Below are experts of layer 9 (counted from 0) of a mixture-of-experts language model. Rows are named router (the router's row for the expert), gate (a neuron's input weights, with its number), up (a neuron's input weights, with its number) and show model dimensions 128-191. Each number is 500 + 25 x the weight over its row's rms, rounded and kept within 0 to 999. Numbers have three digits each.
Before each expert's rows: a language model's description of what the expert responds to. This comes from a sample of Wikipedia text that the model never trained on.

# expert 22
What it handles: First names in table cells and credits, like David, Josh, Anthony, plus coordinate symbols ′ ° and infobox labels like Nominated, Preceded.
router:543504524544516488485469493503460554515479507525477511545509485500491531470491541556551502502488491483448474500488481458483471492522467512515507535528481487477506501537527502511494548513480536
gate0:494480507533497475499478507496487511519495445495510483474520500522467530482510532567459558486501510496474483487524492494526509489554468511551531484477509503490446539508529499515477476491513474
up0:473494457479455528483514498504501497504506460498466482479477503506503538512501515518487502558471541494517519519535515504512515481490497517517536532460512548485508514432514532494466495492535470
gate1:483466538462471488443466471474509475480512487525504485490504555515526474455482512523504545473506501420482456491507515468497504487494456501478506506490505516514502515478523523499515539472513482
up1:488488477492454494503503514472511523457491519466484490531492489524504527485506481515482504536518529502514487489494441502447502486522546486475465537485453496547478502469511503475459490486538478
gate2:541518485482475528494521492491482516505515489490521513500477470514521495517465488526539495469472481534513557480469509508481508444472497480516472508478447487501537520520491553520498484503544462
up2:497498509474494490526483481453540486501501545474452483492507479461554500510461487495514510526511483424520515535488472509510523492451491470483497524499548502476504497474490490498510501521478488

# expert 31
What it handles: Of, in, All, New inside proper names of institutions, awards and places, like Legion of Merit, Isle of Wight, NBA All-Star, New York.
router:466527507541525544522459515492459502509512476477505528479519494553519457475508517486505521514535469452500501515535508533525525483480544509506539513493468476457491475522482506531502518510470508
gate0:489469478506541492480496512504482480484504472557539486521518527482493512515466490519470505453502498554470517462501491509527475495531491459504537512481477474480490508532499484482522540511491560
up0:528495505489486562499529473527530516494470470482518455478531511489522523514507482472485499463454470525519484478532472538523513501481534485564436488471500491482460505482500529468467506471500521
gate1:475478488470473512486484514489462482467503482518513512507512508497529492497527513522555520492476491518506471500528508537448483536482462507453468449502470524523505464509488506519474490486515510
up1:490522485535501482489488490532467494483493475459476426549477532534483508513486504506487506520473516475497477496512501465468515484499510482457520484476511523474446507469476512498525476507513517
gate2:481493511493545514494455503443475474482490523505508505491514545499502502490437510467448522510494480508477525484524554506567509503521483491502510505471464503524485474515451538512494481504514550
up2:511462512519487500472482497502488552510472521495441503517463506571554498512486474526524495507472499489463508515463537477477478507474500512492490471492486514490501487530517481534482512512489431

# expert 19
What it handles: Commas after area or household counts, and verbs or units following numbers or subjects, like located, rescued, km, regiments, served.
router:534479526430522535532492549543505528505485493507480477481512521507504477481488440492547467457465473499493468513548492513529472513442498508478464508520498466566477529506501494516488525499524479
gate0:542542498533548480473505509535464478533530495545473510495491495521479508500480503490463491471499515515509491504507475515480505465551509471472504509562561524533455543500501482510500511478554475
up0:529503494513517482491442522507515501464476455470522523552508484474451467474496469480476482477464515476519524508501465510443475470478505515492518513485458469471509499494540502544515468500531486
gate1:503471491503465500486475477520469485464519533466481506500555504521537521518500471483521461507496492510482495487544467488482485528490483464508524449553477462540489517481541529529472502501534507
up1:469480510505482527484498540465509487519505523488531534502476466548508475464502494524502477487437511503515528477508511522544470515471500515489502515472509502457473522488514508514481494504499465
gate2:508454531539485480481513535530507490474500495492489489541485469489483488535503492513515516493496487523534522540502514473530457515542492519497496501502475462517516516502550466540479503538504476
up2:526505458532515509451477493536468504508504493506507481480526477519532473507520538520485482492496527539479519494519484464485493468517525510529519463521474483538487508488532456496470471473496482

# expert 6
What it handles: Verbs right after a biographical subject, mostly was, is, became, been, often in Personal life sections, as in "He is married".
router:457482506484471539527523527529480497484522508502494538542522502535511473475484492507555474485515453534506479531522529515540525526446483499556492490511500484542514534529540521502476530511505518
gate0:482492488467521487482486522495535491463507484479506536488529520579506484486488456536481486490497543552494520504546498463485492519501495492515544523502555504487441512492477510489461499484529514
up0:453502496560488495474487463479511511451488510513500488493499491510490527513481481495510495520486462496504482490501500492518554515509530521487504514499517513551512488491509492510511480499449584
gate1:515531522498427491540490500519542473489472517496464495468466529543560515463542522542496518492464507484500475460501509482473472455529524485503524498496524520528498510550467476501505502546540513
up1:472480491519489508511503525465532469468497512438491488504547488476486471478518531486497501479494450494493507491501505503484505484484505483523485476491506513497466481474478470515483494470417491
gate2:452515486473555470489456489517485479493522484523461506469536515484493555504466518548483512531489504484481554484485503511522504483534482492466522515480494535514507530493505484519475511498505502
up2:538521502534516428472509451526533503502499462550542474454516534482539481508468480506515547494523493527504449494523486483506524532477477484465544503487513501487552515515521514501464479498523503

# expert 28
What it handles: Common prepositions and articles in running prose, especially the, to, of, in, for, during, as in point of view, leave of absence.
router:527525486519459483529533488472513497511521476531493496481520504498527450507522483495479510509480487465497468462523527504488529528476487470475545465459496531466494555516469540524489457512468466
gate0:486490509510479511569497522461510525508524518469469500520496493479459545513481471478499534517522487505481551528503513539493520517500532500458535481503487502514471571473492507524486476530470510
up0:487494475491475519475550529568500516512519493481464479466476502493524540518476510518517503475540472506529537543519484521471505484496519523501510477519468516485488513489533539573522467476539488
gate1:509518490518490503488524538486512460526547536525508500521531490511512478486507546516473519497519506506518458476513518517490522509513480473524499522508496453476521531477485504494486491492494533
up1:496482509462500522541510494530531506477475479455503488511495469471463501470467519512473484474516501508499471505467506514498505503543437479524486499496441510477475457470487515520499489510464474
gate2:491506520466491483481479499506483499478504486521524546465552495542546498514524461473491491492503520468562505518482495486520523542516487444477468517481476498519479509495522484512494512506485541
up2:481474453525462502488487516514490469476495547486516483465495509486431541487493516471499526537495503480452485480512488555486506483484502490490469490501452481491489503494467474512506480508530474

# expert 26
What it handles: Adjectives and nationality words before nouns after of/the, such as Middle Eastern, American rock band, local, public, Catholic, present-day.
router:508500476542517468525512479506551459490465489548493481470474489451496493506476497451490535519486495471538506468470463505520474545499534459494544522508491516475499470513478478518521525484480520
gate0:493486470493504517488512549466495474506495516509481527483523464482469455519516505495525503520437509568478529484489484530508490520517476528543467541515507494501502452455523503491511553483505496
up0:552495497531524479486494539466504525478525496501507507513457468492532465545497473483498502518555484500508482479494546503500455492498525505460482479511469481512551506506517524524481480488471551
gate1:511533480546457496507491477528490480492534524507496495512462556441491515514483506489529523476470483465513523454550496534474525543536521495457515455519532515512483531509480499548531477506476499
up1:499513475500484510489486516506524475477507521505504527514512472486479491490510514457503526497495513491523469491448482449445493486498560513526514515502510522534484502464536520496467512454452486
gate2:513453498468477487500473527447531526511513476506539502472506517531515466533508491488495528510518488492482483506475426476479486474543483520543478495489484536504521533490474490495469480496498521
up2:488528460439490504517527474463537474490513536482496447467484530492476479480522494533507508543509515491484516471483464549556491526506503492470508542534503515512510505499513491484530529501546539

# expert 4
What it handles: Line breaks ending list items, infobox blocks and table rows, plus heading markers like ==, === before sections such as Club or See also.
router:480490509497520503471514471516551486517489489501564512529505515479507481508537520537475534525531536538524482475523504460535502484522452472502494512522514545519522511440541489525504510489485490
gate0:528494496490524518563501506526526492519515551487496501525525504498495490495481500549543495537499486514493488515492501532481492486536504533510503528537495472514494511497503488505464471481467526
up0:459491497499478505465545486511475518508502519470516535510460528485522558505516459518481501461501464480510461476504482454472537509474529512462499504519511493495498462535479450471551492482539510
gate1:489517518493494498534483482500514544484516502527522499522445472481500486481504485468514453490513475534487489535504535481486496478506533496471448466496456520473509540491537520506509490525496540
up1:528506472508518469517501485450502499506535487503497521492525462512527474470525537482485517491477491457488477507538499511480491496490474538451498518494502520498541529471544532516454498474502473
gate2:504486480502480554484541436532470535527482490482530522525497479471496522508496486505506532540541515505436474504494472485526513511478441497519505486478496552512500504490503491509495483575519522
up2:526510454497490539505487492525506499530537474507509532480475463529527531490492502501512483508545491507472467515464500510504500533529489503518482517462474525513524449495540522533542503535450507

# expert 2
What it handles: Decimal points, digits and symbols inside numbers, especially coordinates (25.3342°N, °′″), ISBNs, citations and statistics like 2.29 or 35,419.
router:532472481524486479476529525515489517547460490484501459471506476494484475453507508569466494548500536516504486518485470527516477484506482536511480530491508467488520512543494475508496512514493528
gate0:499507486515484537533510485476496505510525454477496512519461473491513500498490529520522488512463465551508538453492447505502496508481491517478504525532475496471514479536505510494497503493520528
up0:502550505496494562531507458518503557499476533480472525461506491477510469465501500498456470501501538513491489495518514500482490486521458495524489449523479523481455464516474514517469528510500463
gate1:505482480488463493524454535495500503478500516553524504499476492523475500513497462529505488505514501515520468459493497473503505505479485499510501493496487500523539494492500505498489485520509520
up1:465494471456516446456533466504495494500515474515499477473491510513487471513495476488531524480510484503525459539501485528510486504465521452467507505445505477519469537527526524493485431497494488
gate2:513514517521516494477472553498496499540484486509521519499512505543505521496534522529497503541515517506527551481487475484508467485512503500518516489459489500538496489539553459521509471474493485
up2:448451493505472490513504543483546501474480482490483481468500487484532478515494512478508479505537480466532495517503508465521516502467478529489490501482489526532469494447520465512473510535499555

# expert 29
What it handles: Month names and row-opening pipes in schedule and results tables, e.g. January 7, November 6, plus in/On before dates.
router:516500493505500539514508513539512458481480509468497498500505523505486513516532493516486509464494498567486536465481522469506504474494480538495467508508503516481543486463494500539509492490479551
gate0:528420511509543490489479516481506503517460483473507499499485481466506485514494502539487496481502566524482496491521540503492552534450455521462527519486507532483470511464517493526494498473521518
up0:537463513503496503491523505484540523515545455473518542457519509519463472440461505477518483516453502451500492538507494482489517490476495500550494506478522533530510525519469491481538466487514476
gate1:513509523527493504449463490537516481481492528470487535491485467516527485482517519482548501451490521490509502467520525514468478534517494527502511502443509503484465519515527492499530531482493500
up1:480463546488486482512533481491494491462506555485510510497533471482545503506480533539480497472428531508485479475485509481498520456533502525540518508510505523543564525438489571514496483502532506
gate2:512527492452511508498498514465535491500466492477531538498546491466518484488482478485463500529511459478461514456527453539491525539508498508448503544514503525467489509467484495492520479521496519
up2:546489492531485514521509484479480519504536473491523451524523566499457472513499529496468534523485504548524481498492478482546503527519512480536561540527509483545519506531475503515529445562521493

# expert 13
What it handles: Numerals in sports tables, population figures and career statistics, often the first digits of a thousands figure, e.g. 7,048, 2,733, 62.
router:504446470507492528465483457537498515513476538500531484486471488494491507529521528502464500466476546517495503492553480510491509487518518537541522486541510489560546482493502486474497503523527515
gate0:472511516494495466504494497516508527531546513466479487508513521526447515502511515497493485480485502531493541471504534523506465445500495498492552519498497464497498492541491469471533518504493466
up0:539499499529500512526472478526573511486485560479545503503510547502520466483522507500501550501516509526503504509516491504479492511500480503504517536541497511515491506477483506509559515494498514
gate1:498479475533478484484456475496451489519523491484480473500487485520523499500512455543492456496495511518489497502501477531514475505483529489481513473522474491504499534482517504505454464497502475
up1:471507486482497509534503484505502492509539485495560467558480494547518487505535462493499536499517499496471491442515520494491488478530506533487497551493478503541513526475524525504496488515510495
gate2:498488493502480468505446455488482504470490520497508469507492457490492503539534502488464512464548527480494522533519478467535499518508511484477508505492467491566496515460554494499513467463542503
up2:481558503532492506481502520512484484505481477537506461491538479486518517499491554518493487520467493524507491490444558508522517468527484524509449526512485527498503493540476500490506568494507496

# expert 20
What it handles: Line breaks, dashes and name pieces in infobox lists, chiefly taxonomic ranks like Suborder: Ensifera, Family: Dytiscidae, Phylum: Arthropoda.
router:476507524537488449496528524495488536481471503511476470535495470474514468501486463474477499549558506485499509519485460522479511490529474505521455509511459510494463454489521470473519478466527477
gate0:483497534451470455505518465516510547531473524490519527501486507459477514499517513492510471508497485510508488569433526497528496486524486461473509495528490490526498511522529504527502466478461480
up0:512511494550506511541454481544516515452502507504467488489464519530486503524500455513528513478496510484500510489524500522473514483507506469524482477528504509510496535517482464519492494519518523
gate1:461533499469480519525477490468480527446492453490531498505522516495478483537534465512495492520520513525477514492512505456498447530527508531503487486496558470498468482509526462474486515514501465
up1:516514510500482539528461529515468496502535545481529535469526516503494498538486466525555498487470455488504507480501541511541533519503488491518552463536500519472524494489486464486499490524485523
gate2:489518509494523515474477490486478452503532492498551491496484494505501514487474474465486516520472488506463483482516452451482505512522445486468496505488534548536487500498492467495500484503495518
up2:500518495481514476542478508492512484535482483486471518471511502492501527467506469507507519459507534474518479507489560485498505508538462468445507516518527495503544513517482502453465453526462506

# expert 3
What it handles: Numbers, pipes and short entries inside Wikipedia tables and numbered lists, especially league standings and vote counts, such as 16, |, May.
router:519508540535519467522523500498543527515557542520466486506518455499440540463481523466489475472509515464546536535451487497465505510494518532475492529510488470460511463544484523491506513447500491
gate0:477498485431512510491506520494486504470525522493520496508491484549520465518543517458506470501435518504509495475488483473431486467553478507556470484542522514485508494507485476520498496540466527
up0:499513472513527476510507525517493488484503477523481470521525484482537450498452511533502497513466488495495469497509507503560510527497503503529511515432495461496451477461498487500514497426492508
gate1:467549486486534501513490481543503493477508487465536456463493489508560533507504574526490522518518500501480485491494488461500490513497493464531501473520514471505519501503527485484463461549494509
up1:494518529504479522513492480484502527483524445529449449521500498520528502514484517494542494464492540503496517492498548496497542504479517505483519519519454467550490478528498458522487498509483490
gate2:472512451512532506455484498470484504488496485476492509518507486476518536517481471518486512476537487533492501493550554454497512490488551509459508503487518484529477461513496511521497495465486498
up2:492501520496511553495521472530541495496511537490488526517506514488462522518504536554470471439443530557533507466481501530486513536499502514468498479477449523486522522473501484541530507501497491

# expert 24
What it handles: Line breaks, colons, semicolons, list dashes and == heading markers that end lines or section titles, as in "Born:" and "==Views==".
router:457541523516480556487467470537464532503501466505482537497498525535488466537496525457522463505460471532459478507453529526498502475528532455480507527537459470479468477492510497566492518523508531
gate0:502456488519490460495496513510525494461513517500498512471499514515481547506535500530452500535484471570530460471489499527555452553494499497504516499515477492493512500516478460559531527524491496
up0:512489502526496526519481503509550512493465474476479515499486479508456492509517486506510503503498514502433533487539487495487494470496536502514478458501507528470479497496547514499532501459511499
gate1:516513460512471500499533485487486508480499443474567510496556474506515503519538544505510493470432453499530499463513484516511570453539490534490492480467479491466500517486482518535527474460529479
up1:499494523482491479530484516479512528488515514518484459483497507494510435475453464514483510483498553534456475518468501513495502489452524468524470455483506494558516490486536445526491536502524536
gate2:539492522445496537423475466495459523484498529493516498508478516505532480478534528496497499513517521481492523523491488518497493508495510535505468505504515521499532521504516489507475525516508532
up2:502532526517498520495513508517495480443497516490457482522499506495482477514516469500493448542501469519548502497540536468532508468518521506519517496510496472501505500491527531441463478512532471